config.toml
n_layer = 11
d_model = 160
experts_per_token = 4
router_score = "sigmoid"
normalize_top_k = true
norm = "layernorm"
positions = "rope"
init_std_o = 0.0
beta1 = 0.9
batch_tokens = 65536
steps = 5282
Below are experts of layer 5 (counted from 0) of a mixture-of-experts language model. Rows are named router (the router's row for the expert), down (a neuron's output weights, with its number) and show model dimensions 0-159. Each number is 128 + 32 x the weight over its row's rms, rounded and kept within 0 to 255.
After each expert's rows: a language model's description of what the expert responds to. This comes from a sample of Wikipedia text that the model never trained on.

# expert 60
router [148  71  91 104 101  90  96 135 109  81 138 155 148 132 161 121 162 141 139 180 161 110 158  96 111  91 159 134 126 108 101 163 140 133 148 109 136 142 211 177 150  75 105 148 141  44 158 118  94 124 136  69 153 144 166 115 130 137 198 133 136  90 165  91 136 132 151 161 129 107 142 151 137  78 160 153 172  98 105 140  53 117  64 134 157 184 161  92 114 157 126 140 148 128 107  92  97 101 133 179 103 154  88 134  74 113 164  97  85 142 131  80 175 119 160 120 144 152 101 137 124 168 100 158 135 158 100  74  82 128  86 193 131 132 127 146 141 110  79 129 138 100 151 180 100  92 110 152 129  77 125 154 183 165  81  85 144 163 151 205]
down0 [175 114 104 107 128 161  84  87 119  31  45  59 122 104 120 137 144 159 137  95 152  90 107 156 114 115 163 150 122 181 129 128 144 140 100 127 163 148 149 160  70 131 141 141 199 186 154 195 103  56 112 136 155  88 105 134  77 133 116 104 118 122 118 147 107 160 148 115 189 115 108 103 157 160  99 116 107  71 189 119  46 122 115 114 116 102 180 127 109 140  93 105  54 145 176 153 136 162 140 161 149 155 156 154 154 138 146 102 137 138  65 131 115 124 102 130 125 172 124  84 113 111 125 179 165 131 130 140  83 150 109 183 155 117 179 163 145 128 102 131 196 151 153 133 130 155 144 105 117 103  91  79 136  71 164 100 130 108 131 141]
down1 [125  99 119 135  94 101 159 160 135  87 178 127 164 174 104 116 147 128 184 134 133 143 156 177 192 126  61 142  62 198 156 151 121 110 157 136 178 163 127 150 169 132 127 203  98 159  69  49 108 116 131 128 130 114 157 160 130  99 124 123 100 137 148 108 170 169 111 152 204  68  64 121 126 122 132 150 139 123 110 145 176  91 124  65 134 148 131 105 110 131 144  81 119 159 138  97 127 152 161 143  75  69 141 108 132 158 119  91 136 126 130 107 102 111 126 127 150 113 109  84 110 142  85 227 157 107  89 166 112 103 155 171 101 139  80 132 144 107 158  88 130 193 162 112 169 138 132 106 130 151 111 135 156 132 128  50  85  90 102  97]
down2 [150 162 128 181  91 155 158 152 106 123 114 151 113 167  86 160 181 147 155 104  89 122 132 121 142 125 175 148  77 167 120 123 164 136 126 119 126 148 157  55 113 154 131 112  91 185 131 139  98 100 152 100  96  68  70 119 102  80  78 177 168 171 111 132 154 151 133 111 178 166 154 122 201 106  96 114  76 162 162 113 157  56 201  82 127 135 131 118 134 110 132 141 133 119 133 180 105  78 113 118 130 103 117 121 130 200  88 149 103  81 104 122  85  74 132 184 124 107 140 104 217  74 157 126 124  72 115 180 149 118 120  98 117 139 128 112  90 113 157 116 140 139 158 129  79 142 151 103 130 147 141  48  76 145 144 169 140 115  90 145]
down3 [123 120 161 123 139 122 184 106 125 202 109 178 105 145 111 116 112 157 165 119 164 100 153  89 117 123 163 139 120 151 125 113 117 172 121  84  71 119 153 110 218 137 162 110 106 206 155 107 149  39 114 130 149 222 111 188 140 164 142 125 110 164 106 147  71 116 130 156 138 150 131  98 141 118 133 150 125 106  86  64 154 131 139 115 116 109 111 124  99  63 158 131 130 146 135 170 139 143 142 131 164 128 128  76 188 109 137 158  93 142 121 157 117 121  66 123 121 140 144  81  97  43  90 151 152 116  98 151 164 114 132 128 141 116 114 105 182  81 146 150 115 151 104  75 113 125 141 145 172 135 102 137 146  40 168 143 101 149  47  88]
down4 [114 177 110 144 112 147 150 152  33  86  69 155 165 164  55 190 115 136  66 149 169 159 163  96 122 144 156 127 115 141 110 132 143 135 100 107  56 113 142  98 135 109 181  70 179 133 161 119 142 105 108 137 177 160 146 160 138  84 107 199 123 153 107 114 107 149 104 138 112 120 125 155 147 139 112 175 132 125 146  81 134  75 137  86 113 101 142 152 166 175 153 122 129 102 148  82 126 112 158 168  56  63 133 178 185 162 109 122 106 124 138 153  81 143 117 133 161 119  90 122 114 124 138 121 179 145 138 135  74 100 161  91 141 108  84  98 120 121 114 121 153 125 121 221 141  96  67 107 104  85 155 174 114 154 174 132 158 143 152  87]
down5 [ 91 106 177 126 124 132 157 132  87 173  82 133 111 101  87 168 109 108 133 153 133  94  92 120 116 239 119 111 202 137  91 120 123 107  79 129 152 101 143 140 145 155 119 182  97 141 155 136 126 133 136 131 109  93  59 120  81 169 160  67  83 173 117 137 144 168 135 153  91 139 154 133 148  91  90 186 138 149 159 144 140 177 159 136 124  92  49 124 155 123 195 103 166 155 121 160 138 154 146  88 141 171 103  97 172 112 116  87  86  81  95 122 111 141 185 106 117 123 143 126 127 102 103  82 126 132 102 135 150 181  94  47 113 117 154 127 115  77 178  71 152 141 143 140  74 173 163 149 189 170  98 119 113 154 131 142 110 152 104 112]
What it handles: Inner and ending pieces of verbs and nouns, such as -ing, -e in st-e-er, plus see and shown.

# expert 22
router [166 144 113 142 114 111 134 124 151 128 159 176 182 157 125 112 164 148 124 180  93  98 107 144 108 102 129 121 150 130 147 140 176  81 189  97  88 187 161  92 145 114 162 173 144  74 111 166 140  92 121  90 123  71 143 149 195  67 159 113 116 127 193  49 130 127 110 115 186 142 113 136  69  74 125 160  99  94 105 131  67  83  63 130 150 145 142 141 132 121 131 180 134  75 104 111  69  60  98 132 108 128 105 167 134 102 143  91 115 147 140 143 135 105 136 134 147 123 131 210 110 146 129 160  99 143  95 110  93 112  65 143  99 144 135 191  93 146 139 111 186 115 112 167 129 169 159 149 122 164 168  92 167 121  99 197 103 137 138 112]
down6 [107 126 132 106 100 138  69  95 149 147  80 148 144 125 181  90 153  79 126  67 147 192  99 167 106 143 122  77 124  91 114 138 184 165  92 117 160 104 123 118 122 116 154  87 199 118  93 163 111 142 101 153 141 160 120 158 109 171 186 122  94 136 178 165  86 142  92  54 152  62 103 124 168  65 107 200 141 137  85 174 139 154 155 149 105  90 151 169 150 144  94 109 127 182 130 179 131 109  90  76 141 135  93 151 120 103 115 148  81 132  88 169 174 110 147 160 118 140  97 118 162 112 177 126 129 106 109 124 128 122  74 130 135 155 131 183  79 111 130 137 167 130 125  84 108 124 143 101 125 161  64  87 154 133 146 215  94 103 137 106]
down7 [141 125 141 134 172 190 124 100 108 146 135 120 144 114 123 174 127 140 137 146  83  74 161 122 139 101  91 121 139 155  94  92 133 153 123  77 149 157  99 124 112 169 118 132 135 113 145 133 160  97 151 122  75 103  40  46 160 152 107 155 111 153 108 129 105 155 188 158 121 176 145 121 107 125 185 105 122 132 204 164 135  94 119 104 138 164 151 156  90 127 124 112 146 147 162 233  96 132 125 138 121 176  99  84 109 122  85 147  75 155 147 186 137 178 153  72  92 119 132 152 143  73  92 144 200 148  98 104 132 103 123 107 104  69 155  77  63 137  77 129 102 132 111 149 130 121 147 116 152 134 136 131 118 103  70 213 178 133  99 153]
down8 [ 86 126 118 136 136 137 112  52 184 130  93 154  79 108 140 144 114 169 106 137 183 163  78 128 134  86 102  82 145 159 114 134 204 146 147 121  86 107 101 166 144 130 122  86 116 101 166  93 167 110 115  94 146 183 142 180 192 157 115 168 133 104  98 143 118 131  81  98 138 106 158 179 133  95  97 151 165  85  96 123 102 128 159 125 170  85 167 117 131 163 119 116 130 111  79 102 105 137 104 108 190 144 144 114 139  52 114 123 152 133 134 130 118 119 200 210  74 109  83  95 153  95 135 125  75 115 152 140 134 136  88 135 118 135 105 158 142 126 126 110  95 170 144 123 105 146 138  88 145 158 117 114  37 188 134 196 179  90 186 110]
down9 [128 130 158  74 102 120 110 158 144 159 158 105 109  98 136  90  91 116 135 170  81 118 121 140 117 149 152 100 193 156 153  96 121 103 159 100 130 117 110  97  92 107 119 127 159 132 115 122 143 103 143  92 148 165  78 149 112 125 113  93  93  83  99 129  76 111 165 130 111 159 139 129 167  98 107 139 142 171 122 133 146 136  97 140 129 139  97 119 101  85 181 103  91 139  89 255 134 111 132 113 199 136 131 117 112 143 135 159 148 130  98 189 174 125 132 119 123 131 133 138 128 135 153 159 137 128 164  85 161 123  77 120 161  93 148 100  74 147  98 132  85 129 171  62 132 139 114  62 117 159 132 133 140 133 170 255  78 170  89 108]
down10 [150 129 179 133  66 131 110 102  88 138 104  93 121  88 118 127 185 148  98 152 120 129 140 150 100 139 111 127 162 107 154 117 147 112 140 110 124 136 102 171 114 103 138 112 117 101 107  78  81 151 109 144 108 132  70 143  47 129 109 138 123 172  93 209  93 113  96 151 102 156 138 114 164  72 128 133 164 122 157 112 103 118 189 217 114 121 155 151  84 118 160  59 119 152 136 254 171 112 123 130  99 133 113  70 145 132 155 135  84 135 105 141 158 100 154 116 116 140 106 172 125 145 168 117 114 168 141 145 149 112 112  72 120 108  77 126  92 102 150 112  64 140 165 107 137 127 142 159 171 131 152 115 106 137 142 241 147  67 161 109]
down11 [ 96  93  78 162 127 125  81 132 190 109 121  84 166 136 111  91  74 122 124  75  91 113  78 142 193 116 206 149  91  92 112 107 129 149 107 154 157 108 111  86 104 102 158 179  98 157 128  67 154  88 137  66 136  83  67 102 104 183 140 118 121  76 139 110 144 145 130 139 139 131 161 156 101 130 126 138  65 114 100 164  64 142 189 151 159 125 130 113 131 135 107 124  78 183 123 167  93 140 127 136 136  80 188 103 165 163 125 176 114 134 125 118 122  92 138 115 189 107 108  55 138 150 161 101 131 183 169 115 139 108 124  85 107 159 127 110 149 101 134 110 123 201 128 176 149 202 114 180 132 127 137 179 122 140 135 162 118 142 153 103]
What it handles: Prepositions after a noun or participle, before an article or possessive, such as of, in, to, on, for, from.

# expert 55
router [116 178 118 124  84 108 124 156 115 166 120 133 179 146 112 153 138 121 144 158  97 169 161 151 134  75 191 129 154  96 120 146 165 134  81  91  80 180 153 123 178  87 133 148 138 123 124  74 118 132 100  85 131  73 121 132 170 104 147 104  94 166 216 138  65  93 163 154 160 160 115 150  96  90 119 124 197 110 124 180 107 133 117 184 121 185  65 154  78 157 144 175  80 113  77  65  64 158  91 207 107 118 133 134 114 148 127 143 101 129 152 175 147  84 140 151 153 168 114 180 144 159 142 148 111 106 118 116 105 107  90 133 106 131  93 125 126 160  88 119 175  87 106  98 183 124 103 147  91 182 117 146 178 117 118 129 105 135 142 122]
down6 [178 132  79 162 155  68 117 118 145 152 129 110 130 176 110 142 125 146 145 119 140 154 121 142  66  67  65  49  73 135 123 160 135 186 221 154 172 135 169 128 153 170 165 135 131  89 149 105 137 110 171 100 158 122 128 127  93  75  91 121 155 126 161 133 127 133 125 125 123  91 141 117 135 125 155 106 114 144 158  83  78 114 144  99  82 158 142  85 152 138 106 132 146 163 108  75 167  98 109  83 141 116 128 150 127  93 136 102  90 102 177 127 114 136 159 153 158 144 147 153 140  46 123 227 148  90 138 201 141 131 141 130 127 136  96 110 136 134 167 102  73 207 118  79 175  83 150  63 102 127 100 135 113 134 147 112 106 133 182 127]
down7 [125 179 140 145 139 165 141 142 101  92  83  93 136 166  68 143 102  78 123 111 118  87  83 186 131 158  87 112 184  69 133 139  99 161 159 123 138  98  96  90 157 122 162  98 110 135 135 108  87 158  91 147 122 166 125  99  44 156 129 142 134 121 111 182 117 204 115 106 127 111 123 189 200 132 118 173 151 124 115 135 117 176 138 112  86 127 161 120 138 104 145 136 177 103 132  99 143 137 115 173 121 132 132 178 137 129 179 132  80 165 131 204 150 108 106 188  58 126  53 142 112  87 114 165 166 118 149 124 123 173 148 153 160 112 155 105 133 159  84 162 100 141 172 114 101 130 133 184  95 105 137 154 130  49 106  63 107 105 120 162]
down8 [154 140 138 163 136  99 132 122  71 168 117 166 173 117 126 145 146 121  68  92  81 108 164 108  81 158  87 127  76 131 122 146  98 135 230 107 114 174 106 113 155 152 118 148 137 100 171 135 205 170 139 124 132 218 177  68 131 111 138 102 119 147 137  88 116  94 136  64 105  79 120 151 118  96  78 135 146 142 148 146 101 124  79 137 107 128 156  91 126  89 119 156  81 119 150  59 173  67 154  83 117 157 143  77  65  91 199 118 139  80 114 141 163 170 104 133 101 184 162 158 136 121 146 113 112 173 122 145 119 152 146 130 106  96 122  92  89 114 138  98 115 183 173 102 140 128 167 123 139  81 106 123 123 133 147 166 166 164 148 123]
down9 [ 98 131 115 100 139 132 130  93  96 126 145  98 142 123 121 137 175 114  70  59 139  84 177 135 124  48 123 180 123 111 116 183  76 137 138 145 119 135 122 144  98 148 167 114 106 121 116 152 183 109 145 145  92 124  52 180 121 138 184  72  77 142 100 131  97 144 148 163 154 102 129 147 167 164 153 156 158 113 162  84 177 139  76 185  94 124 148 111 126  85  94 158 101 131 135 243 152  86  97 140 173  86 162 117 151 110 181  90  97 172 129 128 164 150  88 143 174 124 112 118 157 141  90 118  90 146 143 118 153 119  90  92 126 110 130 139 153 103 108 154 140 100 122 126 138 197 128 139 139  43 129 144 109 157 141 140  83 140 166  52]
down10 [150 114  95 127 197 180 149  94  78 110 112  98  79  92 149 152 196 168 125 109 133  79 135 140 134 148 123 143 181  87 118 124  59 116 150 120  84 116 134 144  97 108 150 159 109  57 132 144 164 157 141  89  97 114  99 164  98 145  75 114 142  80 151 180  80 126 180 131 128 135 122  71 124  97 131 115 109  92 125  94  97 131 131 161 153 151 154 197 178 129 102 182 170 151 171 103 126 128 120 185 185 140 118 160 118 109  87 105  82 114 109  77 130 169 109 106  79  74 162 177 101 129 154 170  87 179  93 121 107  94 148 123  74 179 166  94  75 133  95 120 163  86 138 143 192 129 119 115 153 132 136 142 133 151 164 146 124 128 191 115]
down11 [ 47  94 179  99 136 109 137 109 141 123 114 139 110 140 149  73 132 157 167  98 182 133 167 122 118 180  96 104 100 112 105 123 133 181  86 168  85 220  59 141 207 141 138 125 120 194 156  97 107 113 138 130 134 151  78 111 136 172 123  74 139 198 147 110 129 140 174 105 111 190 137 100 134  77 140 115 188 136 125 114 141 125 110 151 166 103 173 193 116 149 114 110 117 139 144 154 107 131  62  69 111 119 146 144 218 107 148 135 118 158  92 130  91  94 114 162 124  81 121 176 129  97 117 142  95  80 118 167 123 132 102 144 123 107 157 106 194 101 103 163 122 131  65  87 112 144 120 131 129 105 131 118 117 143  93 121 187 161 119 146]
What it handles: Commas and prepositions after place or institution names, plus state and country names, e.g. Thane, Helena Montana, Florida, Sweden.

# expert 41
router [103 178 141 171 115  89 100 109 125 111 126 113 106 124  90 153 125 107 131 206 108 128 140  88  75 110 132 167 132  81 112 187 182 112 154 196 104 154  89 123 142 128  97 167 101  87 124 126  94 149  85  63 138  80 165  96 120 101 162 148  93 128 125 130 109 133 118 139 137 163 162 138  88  78 187 121  86 156 105 169 121 152  87 157 169 137 120 140 131 131 142 146 121 105 113  52 122  63 147 130 150 155  81  82  83 181 115 161 137 135 173 161 145  81 150 145 132 140 139 177 108 176 154 187 160 152  39 214 133 129 107 155  84 166 153  98 124  84 173 139 142 134 112 150 115 150 123  86 125 127 138 148 174  47 105 137 141 116 121 136]
down0 [121 199 136 145 137 181 140 103 144 135  91 114 112 119 114 108 134 137 144 145 122 126 137 205  92 150 142 142 120 114  46 115 153 180 127 141  49  68  65  79 188 108 157 150  98 120 119 147  96  84 181 109 155  65 115 106 111 133 185 154 112 128 100 161 107 127 141 145 124  86 182 146  88 205  98 124 179 132 103 157 108 158 177 128 217  78 141  79 140 168 176 149 143 143 119 125 100 133 128 101 116 119 129 139 123  86 118 151  71 161 139 107  94 156 122 120  68 110 132 154 153 130  84 128  81 149 126 172  98  91 154 136 123 103 114 122 127 150 142 188 123  32 113 133 144 117 175 119 103 117 160  73 120 147 132 170 101 131 133 117]
down1 [143 192 132  88 167  89 142 159  98 141  82  69 122 197 139  81 173 118 170 141 158 177  61 115 118  99 104 175 107 173 174  95  76 129  91 161 162  99 127 129 126  97 118 130  73 169 137  18  89 120 106 147 117 151 122 152  78 121  85 141 112 136 142 115 137 126 127 140 125 116 131 135  84 166 145 125 109 143 175 132  84 138  83  95 126 147 150  89 127 162  85 149 131 142 115 111 110 144 173 105  83 136 152 162  77 115 115 132 120 144 161  99 144 170 108 146 166  74 183 114 140 110 167 111  94 159 188 141 154 133 139 126 130  84 179 139 145 110 113 150  95 100 128 147 187 123  96 136 135  63  68 107  94 157 183 187 116 181 154 154]
down2 [155 158 128 106 115 120 163 103 104 116 174 102 177 132 127 112 147 151 155 142 106 142 150 148  74 192  95 124 131 178 161  46 145  92 122 155 120 143  96 181 156 138  91 103 126 135 151 130  90  77 103  99  72 117 124 129 138 151  51 138 112 150  96 136 142 112 120 150 117  91 118 155 120 145 106 175  72 170 146 177 102 155 188 107 166 170 146 205  90 101 132 134  88 118  73 168 105 135 101 104 100 167 215  88  97 130 138 147 124 125  56 122  61 114  85 157 182  64 147 101 169 107 105 132 108 114 152 138 100 152 127 129 110 164 141 117 161 117 157 150  91 114 131 100 167 133  97 143 183 170 120 151 146  75  80  99 158 147  88 174]
down3 [190 115  84  68 132 156 137 119 124 105 155 163 109 136 129  94 158  81 172 112  73  93  94 162 138 102 156 133  86 121 122 131 187 110 146 153 115 132  99 108  94 114 127 109 156 125  76 188  88 125 108 107 152 119 164 172 133  73 188 217  58 139  72 107 164 160 129  91 167 113  65 142  79 126 103 140 132 142 133  91 202 136 105 137 110  97 102 115 102 115 127 142 155 208 133 120 134 115 164 111 122 174 155  10 161 133 168  96 139 109 117 136 106 113  93  89 109  77 147 140 179 149 130 139 164 153 147 118 125 140 133 167 129 155  91 180  72 115 157 170 129 163 174  96 121 143 113 149 118 130 156 117 119 118 144 163  94  89 138 139]
down4 [168  69  48  99  90 153 145 149 185  59 136 145 116 144 146 145 162  95 108 143 146 116 122 115 137 126 147 166 127 140  38 118 134  64 125 160 106  96 145 142 109  51 131 129 166 105 114 124 127 121 125 151 160 171 153 140 155  96 127 133 101 119  94 169 182 154  94 141  60  82 112 166 100 134 111 108  99 201 127 149 146 136 130 134 109 186  94  97 107  85 135 105  97 120 182 147  93 116 185 122 101 135 144 106 159 136 134 123 135  97 132 103  83 164 184 103 148 166 110 206 114 136 106  69 183 150 130 120 138 169 106 149 131 125 147  74 152 143 102 137 181 123 188 156  86 132 176 140 143 121 119  77 196 112 151 116 117  85 113  67]
down5 [119 110 128 134 163 151 121  66 194 112 108 122 156 142  99  93 162 123  88 124 138 143 147 190 145 144  55 147 245  95 178 141 119 178 115 165 145 205  97 132  54 116 139  92 126 133  43 128 110 150 139 180 136 157 169 134 146 111 143 109 115 128 114 142 125 150 113  67 119 118  63 154 112 129 167 111 148 110 113 115 147 127 182 132 165 101 136  66 192 108 107 116 176 118 145 137 161 115 113 125 116 126 119  71 136 137 111 110 104 111 183 119 101  98  95 145 191 135 120 152 121 126 124 111 119 113 109  85 110 129 119  69  80 108 136 155 142 104 124 141 113  91 108 108 146 158 166 142 147 178 179 159  92 131 124 146 165  35 165  89]
What it handles: Numbers, month names, plural s and headers in tables and election results, such as Votes, %, Notes, and N-ott-ingham.

# expert 12
router [187 147  84 121 135 118 141 144 130 176 114 101 157 111 184 161 167  81 103 206  86 175 172  99 158 123 126  97 134 102 102 191 118 108 200 119  68 137 188 117 109  98 134 142 150 113 153 104 156  80 183 108 131 113 141 106 158 141 149 106 116 160 158  95  94 111 108 159 132 121 156 109 164 141  94 145 117 119  80 130 137 166  63  95 111 160 122  99 116  96 126 155 139 124 138 104  85  53  95 205 162 137 150 119  81 178 116 116  75 153 181 121 141  92 129 145 114 190 106 238  73 176 141 151 141 102 132 150 112 136  95 142 148 160 128 132 182 114 163  92 183 106 119 108 113  71 112 113 118 100 153 140 146 117 120 134  94 126 155 122]
down1 [ 68 130 148 100 114 181 153 148 149 121 111 167 131 162 121 143  89 152  91 128 172 131 174 112 113 208  99 158  97  92 125 145 101  89 194 115 164 108  65 162 184 194 125 152  97 127 148 171 147 189  93 103 147  79 147 151 136  89 140 152  62 146 108  94 125 182 145  97 141 166 143 155 141  83  71 160 164  78 153 135 117 123 128 111 117 132 115 132 146 139 165 131  49 118 149  71 134 117 129 118 123 144 122 108 131 131 136 146 120 148 179  75 105 143 134  81 102  75 127 148 111 114 108 144 132  73 137 174  89  52  92 172  92 132 137 118 136 144 119 121  77  56 131 116 112 112 109 145  93 150 122 166 171 146 105  96 194 201 139 108]
down2 [118 123 108 109 178  99 165 197 155 109 125 165 100  82 114 102  72 100 107  68 122  97  81 132  59  46 152 196 163 138 136 105 140 141  99 112 153 113 144 131 150 151 195 109 216 130 143 127 122 103  87  84  88 105 173 152 127 199 114 141 131 126 183 159 132 156 108 139 129 135 108  96  87 197 142 129 126 154 117 135 118 102  96 109 153 148 109 166 135 186 143 153 173 119 120  30 119 188 174 137 117 126 149 125 156 184 114 163 171  88 114 122  84  99  86  62 103 105 140 138 152 144 134 113 130  92 132 113 116  90 140 154 171  85 173 137 124 120 148  70 149 123 118 128 106 156 123 147 168 155 131 120 160  88 130 100  97 164 127  95]
down3 [139 161 131  90 155  80 130  91  90 105 138 108 145 132 142 135 103 164 181 116 143 107 124  78 128 131  99 142 105  65 123 101 124 123 101 106 109 157 156 118  88 139 159  97 107 113 149 161 118 117 175 129 158 142 186  94 138 132 177  88 187 118 168  81 153  78 178 131 128  78 116  63 155 128 172 133 110 153 145 119 177 142  54  56 146 127 155  66 106  67 107 129 108 128  99 117 140 199 192 190 147 151 119 154  92 176 159 170 108 160 126 154 114 142 109  98 150  86 168 105 189 140 135 160 146 122 123 208 156 149  51 177 131 146 161  92 151  50 152 127 138 122 145 156 126 100 154 109 112 128 135 122  97 104 117  90 107 177 129 140]
down4 [165 142 147 104 130 104 148 138  54 148 113 120 121 125 175 161 169 150 105  72  93  73  96 168 104 108 164  98 157 134 150 154 183 128 146 168 162 143  88  94 132 139 152 122 133 113 143 168 159 100 107  81 109 126 163 111  95  92 114 150 156 119 138 112 128 121  81 105 150 117  89 127 194  99  75 162  68 144 144 172 106 122 121 107  94  80  78  67 154 120 161 138 149 150 139 186 151  78 108 169 101 173 110 172  97 158 144  98 189 113  77 148 130 119 171 139 109 158  94  99 171 128 145 139  87  63 130  73 126 126 139 121 128  67 128 159 103 149 105 163 118 132 187 100 147 168 121  91 168 143 139 108  36 135  98 177  98 135 198 157]
down5 [ 89 144 187 121 152 153 135 147 107 133 133  44 138  88 168 128 139 147 117 126 109 165 103 160 143 116 128 121 158 177 140 113  95 143 117 153 105 105 120 178 139 161 185  72  86 149 115 109 158 113 125 100 156  89 117 153  90 132 167 163  66 153 121 136 122 152 183  90 154 103 142  72  63 145  89 138 129 119 120 138 143 125 132 137 161 130 150 144 137  96 164 204  86  75  90  74  89 110 126  93 107 148 103 158 125 121 108  76 115 135 111  91 115 162 139 119 112 167  58 148 212 160 178  67  56 111 124 151 131 130 140 139 138 127 125 183 135  90 182 161  18 147 108 170 169 162 107 182 170 133 131 149 146 115 134 104 108 124 107 132]
down6 [196  98 107 130 157 195 122 152 163 182 101 127 146  55 138 186 142 113 131 112 120 108 113 144 114 128 132 141 141 108 116 142 109 188 153  87 118 144  60 143 108 122 108 147  83 115 170 193 127 151  66 154  59 170 125 103 198  95 172  99 119 112 123 134 119 125  71 115 157 182 173 134 116  79  79 131 154 124 157 154 167  76 116 120 116 115  61 155 165 133 139 140 104 147 138 204 168 116  99 137 139  79  95 117 117 123 142 109 144  70 133 102 110 126 121 115 164  93  81 195 130  92  85 125 205  82  91 133 134 135  94  95 125  98 170 134 125 145  94 144 150 121 134 154 112 136 141  77  95 185 114 142 174 114 147 194  96 138 119 150]
What it handles: Linking tokens between items or phrases: and, or, slashes (and/or, IPA /…/), ampersands, colons, semicolons, and field labels like Genus, Born.

# expert 43
router [121 155 105 192  77 137 125  92 116  96 136 129 167 133 152 119 135 114 155 201  95 146 200  90 137  75 106 142  96  98 121 168 172 122 134 101  98 174 129 108 150  98 126 159 149 119 112 225 123  60 135  56 105 162 199  92 178 126 136 133 104 160 179 112  94 162 128 139 126 133 139 115 110 115 159 103  94 127 149 111 132 140 131 168 181 106 101 112 127  51 178 150  69  95  92  49 155  91 139 170 120 118 149 133 108 129 106 134 115 149 164 159 143 118 138 132 139 136 126 179 109 152 159 175 103 101 126 102 112  95 131 178  93 136 132 151 108 140 150 134 160  88 148  95 157  89  77 151  86 128 109 185 143  67  87 164  85  80 138 162]
down0 [145 125 164 103 164 159 104 150 167  69  81  74 112 129 153 166 119 163 147 132  94 127 113 153 156 111 160 130 104  99 128 123 112 137  95 210 129 149 134 134 150  97  99 143 155 147 110 113 133 123  79 114 167  93 114 130 172 164 154  82 110 140 112 125 107 109 115 173 126 130 130 118 162 153 110 178 169  69  72 100 147 184 198 172 130 162 126 149 119 120  80 126 145 158 188 128 143 123  66  28 148 101  47 147 206 149 118 175 134 104 144 118 106 159 122 138 145 130 130 116 155  91  83 151 175 117  80 153 161 115 124  93 131  68 112 174 161 179  88 140 129 150 124 132 121 160 160  91 191 150 187  88 103 122 128 123  76 100 106  90]
down1 [ 76 139 131 216 115 124 180 110 114 132 154 117 152 152 169  97 180 101 122 147 177 119 112 138 107 159 101 144 121 109 123  82 162  82 124 185 158 136  77 124 156 114 105 145  81  89  53  99 150 163 142 123 125 162 102 133 128  97 110 135  78 192  85 117 168 156 170 121 195 132 113 123 138 156 143 113 141 137 161 136  80 114  98 122 134 120 114  97 129 110  98 143 127 153 131  84 131 102  97 104 140 129 158  84 148  94 187 144 114  74 167 121 243 123 109 189  91 119 120 185 104  82  69 144 135 127 102  97 177 173 131 161 112 130  73 123 161 114 104 131 141  93 180 147 134  46 163  96 168 149 124 108 121 101 172  89 107 130 125 147]
down2 [131 136 153 168 164 178 174 118  96 120 120 180 180 128 123 101 145  84 127  87 166 140 127 119  65 126 121 133 146 122 164 132 135 132 106 117 149 103 170 127 192 104 114 110 109 156 140 146 167 104 167 158  89 139 148  84 160 129 137 121 114  58 124 184 104 135 107 100 140 109  82 137 161 148 119 140  72 133 115 119 212 159 138 175 117  97 110 122  61 119  70 174 149  60  60 106 166 115 101 135 149 131  63 109 148 159  84 125 135 132 121 113 105 193 158 108  78  80 156 140 129 140 159 136 118 113  68 146 111 102  89 136 130 139  55  76 188 148 155 100 166 205 171  93 125 115  70 132 111 130 162 129  91 143 162 152  69 113 143 141]
down3 [105 104 153 182 111 111 183 121 122  72  78  99  80 162 125 126 108  94 161 136 112 139 167 103 119 116 101 154 159 116 139 110 147 147 163 108 203 126  72 119 132 174 141 125 108  87 110 153 102 135 127 149 173 167 151 118 139 102  98 156 115 110 161 144 131 189 144 114 187  44 119 142 115 149 154 180 118 103 138 129 140 148 136  99 121 145 139  58  73 109 165 118  77 115 154 165 146 137 135 109 106 200  54  52 118 170 120 185 163 106 109  97  73 138 164 190 117 156 151 106  91 159 104 126 150 168 152  85 130 113 163 151 127 102  97 166  90 135 123 105 178 139 193 132 160  99  52 122 146 171 122 139  75 112 115 102 138 129 140  68]
down4 [157 165 134 132 137 213  59 192  64 169  93  95  55 135 106 103  70 136 145  93 122 144 137 130 135 108  91  99 129 137 136 118 102 153  89 183 147 118 160 121 172 117 100 164 130 136 136 131 126  65 187  80  87  86 154 123  69 168 121 128 112 110 156 163 216 141 163 129 153 149 111 148 165 154  79 167 103 110 138  86 148 113 150 124  75  43 132 165 108 163 165 124 146 131  56 121 140 146 103 138 151 108 120 106 178 126 118 114 135 157 111 151 116  85  66 117  90 134 160 174  72 105 156 124 120  76 128  95 109 141 102 168 194 154 163 151 131 153 148  81 145 176 118  96 136 125 151 170 116 143 118 102 141 122 136 152 119 124  87 132]
down5 [110 106  72  67  98 165 135 146 107 122 133 144  71 146 146 157 100 142 138 158 143 107  92 133 116 122 114 133 126 173 133 182 195 100 177 134 150 167  89 129 144 165 175 142 173  73 209  94 122 143 145 120  67 137 172 136 170 151  82 146 182 132 137 124 144 170 133 142 164 107 136 114 170 124  88 102 141 162 141 114 122  82 111 118 134 146  88 144 139 161 139  96 169 151 153   0 150 130  96 118 133 108 139 121 121 107 118 127 138 144 132  93 100 108 149 139 104 141 140  80 105  75 117 140 132 138 115 107 110  91 121 142 197 102 139  97 119 112 162  94  71  98 137 158 147 157 121 141 142 104 181 155 110 109 127 137 160  91  93  78]
What it handles: Space or dash just before an infobox value or list item, e.g. Height: 1.76 m, GNIS feature ID: 18673, - Added to NRHP.